Weights of a small mixture-of-experts language model, trained from scratch on English Wikipedia: a variant of SOAP for the experts, 8050 steps.
Below are experts of layer 5 (counted from 0) of a mixture-of-experts language model. Rows are named router (the router's row for the expert) and show model dimensions 96-191. Each number is 128 + 24 x the weight over its row's rms, rounded and kept within 0 to 255.
After each expert's rows: a language model's description of what the expert responds to. This comes from a sample of Wikipedia text that the model never trained on.

# expert 20
router [108 133 110 122 100  91 112 146 103 170 120 176  97 115 162 129 136 152  91 126 114 165 136 138 129 140 102 169 135 106 106 148 175 111 128  97 116 121 121 105 122 140 145 122 121  92 159 153 148 146 155 108  96  98 131 107 109 153 111 206 102 137 113 112 145 128 131 130  98 170 112 107 103 136 117  99 114 133 152 180 149 154 113 113 187 133 124 135 112 116 157 156 151 109 123 162]
Vowel-led second pieces right after a capital initial letter in names and words, such as F-ir-axis, F-if-teen, G-in-zburg, V-ez-ina.

# expert 34
router [110 154 116 103 166 141 131 111  76 106 145 128 148 141 123 131  91 125 157 147 125  85 154 147 136 154 117 115 157 117 132 100 103 142 193 114  95 150 132 106 129 136 145 115 114 196 145  89 117 134 134 100 177 142  91 118 108 160 148 165 155 132 146 130 110 142 144 134 191 148 164 138 162 109 116 105 159 145 131 133 156 122 164 120  90 126 105 135 148 146 100 109 123 123 141 144]
Colons after field labels in infoboxes and taxonomy lists, such as Class:, Coordinates:, Superfamily:, and the labels Species, Genus, name.

# expert 22
router [124  84 152 151 160 163 130 160 138  82 169 168 107 137 104  97 116 109 149  88 176  89 142 116 147 173 137 113 136  89 110 140 119  84 127 162 124 118 114 120 155 148 122 155 143 168 141 103 170  97  95 144 151  95 145 128 109 147 104 141 129 105 156 142 124 132 137 142 102 157  94 145 121 147 115 139  85 103 115 121 109 125 192 128 106  99  83 112 118 106 112  92 165 132 104 129]
Commas and opening parentheses after names, years or dates in lists and tables, e.g. before "aged 28", "born 1888", or list items.

# expert 11
router [135 159 153 137 142 147 146 166  92 107 151 148  96 155 126 122 155 154 112 148 156 136 122 111 146 155 120  78 158 125 118 151 119  75 129 150 107 158  98 156 132 155 131 130 150 180 123  74 151 132  97 102 137  78  91 147 119 115 145 100 184  88 156 151 113  76 144 156  97 148 123 113 153  87 147 163 138 102  98 108 116 100 156 120 105 136 117 118 122 145 146 134 119  95 127 147]
Newlines ending section headings in biographies and tournament articles, opening parentheses before "born", and "the" after prepositions.

# expert 9
router [153 133 162 126 150 142 167 110 138 122 134 117 178 129  70 153 129 138 154  85 103 139 147 112 127 164 131 110 119 124 108 116 111 150 141 131 133 127  87 113  90 149 147 134 135 153  99 132 121 126 169 147 108 148 127 138 138  80 186 117 139 111 128 120 119 140 118 127 111 115 145  81 156 138 120 104 119 141 141 119 122 150 157  97 101 134  78 142 131 161  91  81  92 100 137 165]
Headers and cells of election results and sports stat tables, such as Votes, Popular vote, Total, Turnout, and digit pieces within these tables.

# expert 27
router [ 82 142 150  86 124 113 125  99 106 100 149  97 129 135 107 162  77  91 142 115 145 117 115 104 148  70 118  98 107 129 162 152 145 107 127 144  89 156 116 139 152 141 123 121 154 142 102 156  94 110 136 129 136 148 130 145 143 124 130 127  82 158 125 159 120  74 118 149  90 123 112 115 113 107 111 139 169 136 153  61 127  84 126 163 102 121  91 149 124 132 131  93  76 113 104  92]
Line-ending pipes, row-start pipes, table divider lines and list-item dashes or newlines in tables and infobox lists.

# expert 39
router [142 139 127 154 172 137 133 136 114 103 142 122 186 142  98 105 145 107  80 118  66 108  87 110 137 131 128 105 116 105 122  95 131 135 146 146 139 112 131 114 148 124 105 134 132 154 126  90 183 103 184 133 129 132 126 133 153  93 155  89 167 122 168 134 134 132 116 127  99 149  83 129 136 128 137 138 104 103 107  89 111 121 117 149  99 138 171 117 179  89 103 118  72 125 118 104]
Determiners and possessives starting noun phrases after prepositions or commas, mostly the, also a, his, their, 's, and.

# expert 14
router [129 143 148 167 117 165 157 155 165 109 128 170 161 132 114 155 163 155 128 152  94 122  81 104 157 139 112 149 139 139 120  94 137 121 100 171 129 113 164  87 115 184 135 144 153 136 145  99 155 182 149 132 126 134  68 109 146 118 152 148  99  84 158 154 153 132 135 141 151 146 121 140 119 138 105 148 113 137 120 126 123 121 137 139 136 126 123 103 137 117  81 137 103 142 134 105]
Adjectives and modifiers after the, a or his before a noun, such as first, new, main, primary, local, former, early.

# expert 2
router [100 164 125  96 153 158 101 113 114 159 119 133 124 156 165 135 100 151 128 111  85 164 118 166  90 128 142 114 157 102 151 133 129 100 112 122 165  97 138 146  94 109 161 154 186 129 148 139 118 113 163 116 121  93 119 140 123  97 115 132 138 168 110 136 176 155 134 124 118  92 112 141 110 110 139  90 134 130 112 141 105 119 140 123 121  59  92 147 113 143 181 148 158  85 130 185]
Single capital letters, mostly inside all-caps acronyms, codes or names, after an opening letter or bracket, e.g. CO-A-ST, PATH, 3D.

# expert 13
router [139 115 100  99 146 132 145 108  98 174 141 113 146 153 144 148 128 142 131 123  89 148 109 146  69 119 147 155 124 106  91 118 125 145  70 122 157 147  98 171  85  98 133 129  94 148 149 120 135  96 150 163 123 150 158 107 147  97  89 126 117 125  84 139  82 152  96 100 113  83 144 168 146 166 140 112 147 131 171 142 103 136 110  91 156  87 135 133  80 110 126 160 124 120 195 154]
Word-final syllables of South Asian, Arabic and other non-English names and places, such as -ira in Al-Jazira, -ama, -jan, -ian.

# expert 29
router [148 130 150 138  97 121 100 163 119 120 152 131 125 100 132 143 118  94 167 186 103 131 134  69 126  53 106 129 162 125 170 155 107 100 126 148 122 171 143 116 137 124 164 126 136 168 127 150 112  92 148 124 133 144  92 127 172 148 120  97 154 150 126 146 165 110 138 125  99 114 114 139 108  98 126 110 160 134 132  64 145 123 131 113 126 144 141 111 136 120  89  99 132 110 118 124]
Hyphens opening lines of infobox-style lists and hyphens inside compounds, such as - Born:, anti-imperialism, COVID-19, plus table pipes and digits.

# expert 35
router [124 112 138 115 159 135 156 123 129 144 139 130 180 117 105 106  81 121 151  78 148 112 151 106 136 139 121  95 126 123 140  76 137 125 114  97 173 125 160 183 141 110  94 147 167 143  90 124 123 143 145 120 163 125 127 149 152 128 167 139 163  95 151 133 118 130 128 115 136 122 136 114 154 185 137 122 144 130 165 142 152 164 169 125 112 165 160 162 142 125  96 111  74 129 151 116]
Words in population and census prose, such as census, racial, population, age, average, Hawaiian, and percent signs.

# expert 16
router [139 133  95 163 165 149  72 122 121  90 128  83 145 134 125 127  88 163  87 132  97 119 145 107  96 130 159 113  78 105  89 132 128 150 131 131 123 107 141 127 101 132 108 128 104 128 122 147  99 102 166 130 106 159 140 145 146 119 144  95 172 155 164 136 149 127 156 133 120  98 142 129 115  79  92 100 105 110 113 127 109 125 107 108 113 138 159 135 171 109 149 103 106 144 140 125]
Common male first names before a surname in sports, politics and cast lists, such as John, William, Michael, Paul.

# expert 10
router [121 150 112 103 121 114 161 138 100 102 157 128 194 113 138 126 120 129 105 137 124 156 141 146 147 125 117  89 111 174 103 110 142 121 140 134 134 102 153 114 137 130 131 160 147 127 165  84 179  95 154 162 131 136 119 138 143 117 154  82 151  86 154 120 110 131 139  99  97 160 105 155 142 120 132 123 144 124 103  90 103 122 143 123 103 161 158 135 154  95 101 129 118  99 128  91]
Opening piece of a split proper name or rare word, usually a capital after a comma, of or the, e.g. F-rey, Sch-iller, S-noop.

# expert 7
router [135 160 186 103 122 112 188 144 108 116 100 164 130 117 132 118 157 120 102 148 119 110 142 159 134 147 109 138 120 112 140 125 147 136 134 176 126 135 128 123 125 160 102 119 131  88 126 142 132 167 132 124 121 129 136 160  95 114 107 161  99 178 128 137 138 105 131 138  93 130  89 138 169 144 141 113 130 136 109 113 139 129 122 133 111 125 174 107 178 111 152 136  98 132  85 127]
First capitalized fragment of split surnames, place names and proper nouns, such as Mer(cieca), Per(kal), Cor, Los.

# expert 8
router [151 113 112 105  76 105 146 137 132 171 146 149  95 148 142 119 141 136 105 137 147 147  77 139 110 137 101 181 145 142 172  93 129 121  72 123 156 123 148 116  96 104 158  99 137  74 152 120 140 100 120 104  99 147 160 121  94 135 112 128  92 133  70 136 144 121 133 131 129  89 121 126 122 160 148 109 127 128 136 157 149 140 123 133 129 117 148 147  72 128 130 125 179 119 170 150]
Single-consonant word pieces inside rare or foreign proper names and words, such as Cly-d-ebank, Kau-f-mann, Mor-g-enthau.

# expert 21
router [109 122 123 155 127 148 145 137 149 148 131 150 129 118  97  98 170  91 154 139 114  83 124 131 153 130 130 142 135 138 124 174 134 136 148 145  80 112 136  99 140 151  92  84 114  93  87 130 103 191 113 137 148 159 112 148 149  99 162 122 119 112 174 117 146 149 108 154 108 148 138 147 123 163 123 187 117 117 124 116 135 148 107 122 118 126 156 141 159 136 116 135 171 142 123 104]
The first piece of a longer word split into pieces, mostly verbs after a space, such as re, un, con, equ(ip), imm(inent), prop(ose).

# expert 12
router [125 116 141 115  89 140  85 156 134 172 113 147  84 120 133 125 136 131  81 179 175 110 118 138 129  91 135 189 131 134 127 113 110 144  58 135 145 118 149 115 151 169 149 153 123 122 124 121 143 163 121 132 108 161 123 122 148 125  94 116  87 121 113 131 150 154 150 115 180 159 120 132  86 140 136 137 141 109 136 124 124 155  92 116 174 113 136  95  85 140 127 143 149 126 169 147]
Function words in set phrases (as well, at least, as far, part of), plus a few mid-word pieces like for-e-ground, for-e-head.